Below are experts of layer 2 (counted from 0) of a mixture-of-experts language model. Rows are named router (the router's row for the expert), gate (a neuron's input weights, with its number), up (a neuron's input weights, with its number) and show model dimensions 64-127. Each number is 128 + 24 x the weight over its row's rms, rounded and kept within 0 to 255. Numbers have three digits each.
After each expert's rows: "comes after" lists some tokens at least twice as common just before its tokens as in all text. This comes from a sample of Wikipedia text that the model never trained on. Tokens count by the router's weight.

# expert 7
router:137196137136119078115185160117127104128120109108107127143119146156137148170111121070149109142132132082112118114100143135094130164085134120153134135099150137168126162090116136113096163126103125
gate0:113123116124130146130108153103122156129181081151147127156130102173118138124154138116101127159142134136112142131144102131127102114156118073151126104094153179111160120127117113116090105127137101
up0:146112157143148125122109150173144107144119182119147095125088150126127119145123163174128152067171135083145116115131145133168144124162127164133184148147097079125164093108126153110110142121117138
gate1:156142128152095094113156145103140185148139143147151093133116184167122135144074185134120127113104092078085104113137123126160135113166106116099130118151166146136126106155133107139116109110104147
up1:103120119142156134115126089135135109155104134123119173128131109093120137149177135157146138156110155151112153155109126100116119093119117126139101125100082125122123132077145110152199131117152163
gate2:122111154153114169157107114164144117120106122122127103161161121123125149135099136146132153145135079138079126105124153173156083203093127118130097125163161179128144113138153158166163116091135142
up2:152114160117140102145190136120126127120141128116136143133136092122143117116133124153135128094138157110135123160121102123155163114170106076121126132151098138108112141162095116092109178175159140
gate3:167151103114140136152121068129135146128109134126165085140157114190115101112168114112156136134132140095078110126166139114131123105135140139103172172166122110142150152148122105119159130179077145
up3:142151130131158158130094139150143107098106089141120119129081128149164129133132173141112119132129114117140120094150141123109103121181110140123104138174139116137126113122153086129104117141169128
gate4:156117168181135143139155143158148167083086147152120157156105121156099143059184178131162124096181127115146132149140091124123134134117167098147141108176106153097145114142124138105122143131135121
up4:146162139105129105117146115131119158114163156138147163100081097146094125083138159135140086128112172101138117116147136130133125174104113105114154102112120150152136136156136087160117107123168119
gate5:125165175085092142147139141113147165093107097152129099160131123131122129131144162145105153098163062097122169149119143188117119108125139118131091114132097141143101133120138125163141129144127120
up5:083138168139101106143099132128110119105118109107161143102169083155132153143099129140174143145084073136125133133107097178116118108104131113106091145094110123148121138130134130125116167134130114
comes after: " the", " (", " \"", " The", " a", " =\n\n"

# expert 4
router:091110130175143144155171169135182160139119186148137108137110147142137158121150145125089124091149151128175072153116135146137121126121078145152169120110122103155131142090121109140135129122140136
gate1:124117121150072114117153129107142115138101102096132109150073137116118095142146118156099113136110111149122131123123122161110147113129132137099136122111130137127137126108158193134108130117115140
up1:137162102126145148134132111146094136168132150091151084156150108143142128121128082131111133150155157101095142109089163146106135112101112105089115155143136102133151126131113067118123107095110139
gate2:166137148146107134122119136101148116136102090114132161116138114150102121142179076097118153086127141139101128119121097123136085156082171146143105132102139111099142141152115153105097154091130112
up2:131114104137106106130140115108093130127147161149160129107129138176148108125178091098118159121126137124140120135120128154145106163124195129159125143142166116119132133122133107099128148144083119
gate3:132150131165150108141117144104136132117157158103138131167127102132086105143111098173110133110174112129144104140149128158121115149127142090120103156109157117097088100139124113140114126077150129
up3:120141089127095132153124144127134194158122129098143143107102102144135178159159168128120109164133132115139145130115152135136125116099113147123166093139100107129148105110142125146108133116112117
gate4:109133129121137143110134156105124118090123152148110168118136095182152156091119127114154120127193142120112170131079164133103144143122101095125151096123117104106143134162136152125121113126143116
up4:154125117094168134138110080146109161095136076143147089138127056122132099128139152136121154143113116105109116140139064169169189108150109111135128166130114155140116094112140151140149111175133147
gate5:161132122105127147108114119131111178105108133096138146174099117093095101113201137128117088103112127124088114141119165156123132155095140113088141153100122112156122115136121122102094122158156137
up5:128121094090098147093101136158127166132127109128104133140103112160173160124086117144098126151117116149099149132113096118125090130118147120109140136167130115134116138121093116128101092178099109
gate6:148107143088138127164087080193134106122136122080148155131119089142102142122135118150157087116131144152179121126126127121148121125134125102134131131138114141137150063125098167186094095110127117
up6:136125091119115141113122161109135155147133124087170123120140142158139106118180079123087145136086152139131088131129156136064089116098158117086126151167102141130127127140145083127144153097154083
comes after: " the", " in", "|", " The", "\n", " on"

# expert 12
router:135107123115152106080141120168123132123146124140141132143123118083138099160131108148144156107094111156123137146124117126081150110145102121137108116139152105165137099099135117142117124123112145
gate0:140081163119097107146130127125089128134136116134135076109156178152111102151164109121112113155123121134094149127139120118164115106168148130119119164114146054158163123114112128131116118117119128
up0:123087119087135100127146128086156121148128109165124123144149158141134140120139083103125150172140133119163121143145127124141105159157137179129100115130121084158127104136188103153105173108134157
gate1:115137110093113152129103103138088152127160110145189136119097160141107157133123102119143118089119102136122101122125120158104177097151166148107105089155138144167128081159080084152121100165139080
up1:111107121105114102142172116122172133155124111164118117109151167148123109163116152137159116176118101112106171125158140116117136100135094147127137095098143090109130104102150121124151164099126188
gate2:120121125131135145107137101137099125186147125101127097094118125122121188127101095084151083165121123159144056118134121173163162154157146121144117114146143117124143106143141106154149094140113120
up2:141172166118124095102130156120092120186095106066140148143110142132119149104173101160102119093172116141100159150115135143076112135152131144120100128091107110114130083142120153145114145118110129
gate3:099131155140127151146140125127138139098111151159091089126170163113133136102100131129125122151105112151161155121082121094154118141130134144118096073100132144106132150140145185123118138108096106
up3:137117110144133114117154138104147108097083113135134101119203160116126153106113103144130103125121102147130081143087087105110115141133159123141147116133155129111147154133124200152084123157124128
gate4:082165133135143103130113149136139123148113143134152128130136135153135191133128092161126135135121135123142135123112102130093123118150113121197145097115119106088102115150143127174122159126150120
up4:118120175147146114103131105167112110114119137100117166123121118110142160136112145153131114127104142096120116078133189107094159109167133118176085091118134100120158158127117142121099134093157137
gate5:155169149113117142132151109095098151103156177130139134073122105147120156140121140134138111105117148159097130128097098167163106156137139137162119129174138134124117140148123114171129136115120128
up5:114125087126159149127164124136148136106104102144105109080147143106119117134127171132127122091109115118124147127144104143106111104135113153107111104092101142160124115150131116112150132127130128
comes after: ".", ",", " and", " which", " to", " he"

# expert 6
router:119154165117077131096088097160118147100140107141123130136134163125123146168105113104071081128129124163138137106115133102128132135105158151134132127103133118111105138101147130118117096140123101
gate0:121099159114124087108083119128112117168117134156118091137159128150108153150130146150161117135153141138160096122107120128133125169132099141070134114141126093132175158125163104167086148142171108
up0:136113113134164150086145104137162134116123137115100099102116098128100097139105107145185145136137167092151091137169155146154176120140100136122094116125112148085069134140148114085106114126107093
gate1:125163099121188084090128102139128133154062081097167168155125138130121153087165135110110115146137063133121100150089092150139194131126118154122081117168119142109138117112100159146118147131132090
up1:112103146150142177140101074154142157121128128157111121120145154088112169132144099116128134085176143105079185193156103097137109151124092109114159117109094105120152183142109139107112084136107154
gate2:136099138120115097123145098101141139129155125103116135156130138104120146124094107139129154128146120108146142126093034147168141145147153122133137152111132129099125123112122084090086112138096131
up2:132121121163163161145120152172115133114116140153115160132124122091153127150071130131075128139112161157148092119131127138101135149144125104135101110117148106116105111144150118131136145103116163
gate3:121134080071112117161153114119106122135153151109152151138128089108127131171102121118134133134071106134143146112154125074097138106106132084170087112144093155125170107149141151143123138151172173
up3:137128131129148106123165098095119110139135159149158133163126125098134098157107135118148143092136117157149111185112136109125097161128130163125151115075145133160119197135117120090111146121093148
gate4:131127139136138096106140123130144146128078132143122087131085094147124139154097125064124126145126163144167127079129117122107113115105095144131135121139139128153136095106132176125112142116105108
up4:112156135108150070143126114122143160093120133117140102144171163151116122160127077109142148138125115146180157143170147136124131140116099147133145084117107127150127168135148088108140073111115121
gate5:145129132131104142115118152119150145120144118109144126152053101186189140094095130106108116148152138113106125149079131129116162114081163181190144128106119115156136140146172189109114103129082099
up5:110102128074139124123153136162080107112135117156139122148131121120135129133149109106131131165165171101172144104111137071137146184120142116144139152114082120145107139145152159112128149130135143
comes after: " ", " a", " his", " S", " St", " s"

# expert 5
router:139109079134181149137166102116090129088115154150116134115119097098125066150173123167178158122104071125098106137138090148186157123128129146138115120144093138114095143132144120149156141135162160
gate1:145083129167128143175154146120176109137129117106128145129072127157153103117098141116128134162182106131162138135125119176140121146085158135159093089149149145087115126123113132124111104172117102
up1:135124137131119097138107101103077159145153102113155103093139119115131119068115133110126093170113141131098181066121074129109092137112115154105112127132130111121183130134128139123133152106185144
gate2:106106107169123105148100149120141163124142102084172132116141143115172155130150115095110145121146127129149101135121121102144119149130119138141091149150144171081174180106118098108135123133100123
up2:167147109099151089119159115152131111162117105100131121150149103075149111129171140122100135163156130135151185122152139123139085135136137169084100110125106126155118132132128137139144149142103126
gate3:121113116181075122153116125125131185122074139109123115211094125175132141078125112090108112126119117133152134080070087129130129107157096161129103171120123070148126148122120119121115104100130153
up3:152115135102123137061095121077113136116164121098146116046187121121120125133121126126122130120134152137142113167153142121106104138164144149114151131154131193112128155128117052175106117154190112
gate4:114106131105110155106123089113119169089102140161154113133104114142148138101135115122141148133119117080122131150121074163139144148081165141092125117093106124106115078105139114099136105157149107
up4:101112123181126132113186159134151088150126061139134085142135153151150139153123113121100131094135109132113193126143156132127128113132103158132092105131154148181090139130115121138147120107150125
gate5:125110142131162157127138101086119139105133074121083119144142083155118129164125106114077152162145123133159140119144156161139127135090143175129133067169127134117098135139116128135101095146153114
up5:104140101171115143115124165097137102140119126139143161147138138194154125115115100137148111105142140104133104108125120107121105108118138150139113120123154130124141111156119125110134161109093122
gate6:107108135091153119128175110101132132155108152167144164161145135157104118124141103115132151057105181105175094098143096089101112138153144136135131148117104155177103177134158129139155123089134119
up6:153116156115077128089060154135136133116142147100150083134135139145111136124127104099141131113087128136124146108139101152118094167143127150096124145173170124130136143098085069154127156111146132
comes after: ",", ")", "),", "i", "in", "os"

# expert 3
router:155109158123143122161128103126159162140073134134128117144127123150148122090157161160144086148149123096129120140141144134127138103157096093134128112117115111105139168153109148120162155158161135
gate1:109152123147115113110114132134120151138123184153118104093112084157129137111138124127144079101086147160168109110122131078112107084110085096145125152154085091129106125109108165137138132135142109
up1:088134118127126125120159110127097144125137136113157138120157120078095105114132140130149140159106131104087117127123124105074116132130110162151134125118122155160098131128104102101131125078131159
gate2:142078138110130157142125110109145110084133108125112090096098089141115136126111114137120128119154163152167153096132152169139140121131120123147135121114149090126172105149140073086131125151085152
up2:126089129101156109128142151140120096110087110119126094102135111148188148142116163124115146108126140129143143150145129125135091171141108136172142104107133151123135106139162140121132156125117116
gate3:149107120125123114120152140113135116085128170115103136160127108118180154146133160125153133100104126113134126137122142114162109113114103157105130079116122142105126116154147188125128121148133062
up3:102106123129113152148169121173113157107137128140123118145140125137153077087161116134082130133104138144108156173111102128133138125112147114143121152108112094120143132096165176137133131137164147
gate4:137124128122142137132131125151112125195098100118127134108092142143128111148176122143099119129120123132116115176176122179068121107111140160132098158126127117123137130137126118168135165109117119
up4:170108125124148127132155133136161084111121091144126124112100115168151080128129141166148126109141091135109134152180118109125082117106089208125136154148121102114142118140147136134140165102116155
gate5:120107124163136104158105095137123089102115154139101117105113094121109117102135138172139141137134127131181128123123147091096086103125083129134121115093105123101160083141110120094124118111143083
up5:114124149131139136143148150136141128126119153140139123119153074099156121095136135154167149191152092137083142106102130104095108122132133109136129160121099096077115153120119115106094146155148157
gate6:128130121146167133172099118139118112118173114139093144110131084117116131069163143173142150146103070136126116164129109114132125082131154148096109147105108108157160139152121149129097138135143110
up6:163116101113162116155136180104097121147110117158175085122126125153147127143159096107109142118086170145130174147137085149108108147164126110117125121123181110138127148130180148120119094130080120
comes after: " in", " of", " on", " to", " at", " from"

# expert 10
router:117163100103143141149149124179176068115121132109159168145144109136118134162153137125148105155165115113148128158131172128139148108105150138151109142109118126150123138202163109124145137104126125
gate0:125142096115123156151134124123100126140126110138126199126127139103133107133132122194158124135122145110092074124132082165117140174140133138120144139124099131163161121127128145095123138151132152
up0:138144108138110113095083144133138125159110136106098099129142130120120089111151150110146118114156108144134121131156164120130081161137195160144117116141112135098143171139091127117104134145129164
gate1:092116121125178164113130139141112141112129149135107118118073147128173154088129131093094093098159088097147113157119116119075088102148106096143144116144122109166146132124091122172112151123104092
up1:109150155112136147166143124135149090100147121147147129121152177139111148134125118109149097139112121123112131124152085131124127151104123136080102174149139122186096139104113133110117123165060139
gate2:124096141158128090132136124110129135120145100137083136135130153133151155177071117110154095136111120162181104115120122111114134131171147103142160118146129108109181178158102150143139121114122135
up2:132144139124122145138122153113095114143146122134132114113155124126119117091147149178130148117135121105144124134119095107110133128140144087157137102180150132121121084104148112119128120150184135
gate3:128126141118118106104171119093140146158137089114104122118110122107123112137143175145167071148121126126087080147139114135145151178117113105134098112144146135132119099153141118123118126138111157
up3:118150127112128122121168146113151101119133147144113117125139172155137096148178104122108156113100160128091109135096142101094139129113130078105121139179079134159093106133113152159158149150130118
gate4:140096123077151142155092136119120149110142148128170158131168120112138100174121141100136164145155110153137140143124093120134066108119141080102115103138113134133135150139139116070108125074173141
up4:147153142140130147124157142142177139124137151127127102148070125130147143108157106124120121140091076139108171111129149174164130100139124117110140161107142142140130119156120124174154132148149059
gate5:165140150140101079116157149118100095100127110177126119121097155112127126145112119096142131089118166111164147168123113116120145129099130117133118122157142083110137130130133123132125162178133171
up5:150125160109135116096169090114116128163129113131135093180161140123154175113083105150093082106152120155139122120110118108113159101143109161167128129142114116148189143133107095138113149157099164
comes after: " |", ":", "-", " by", "|", ";"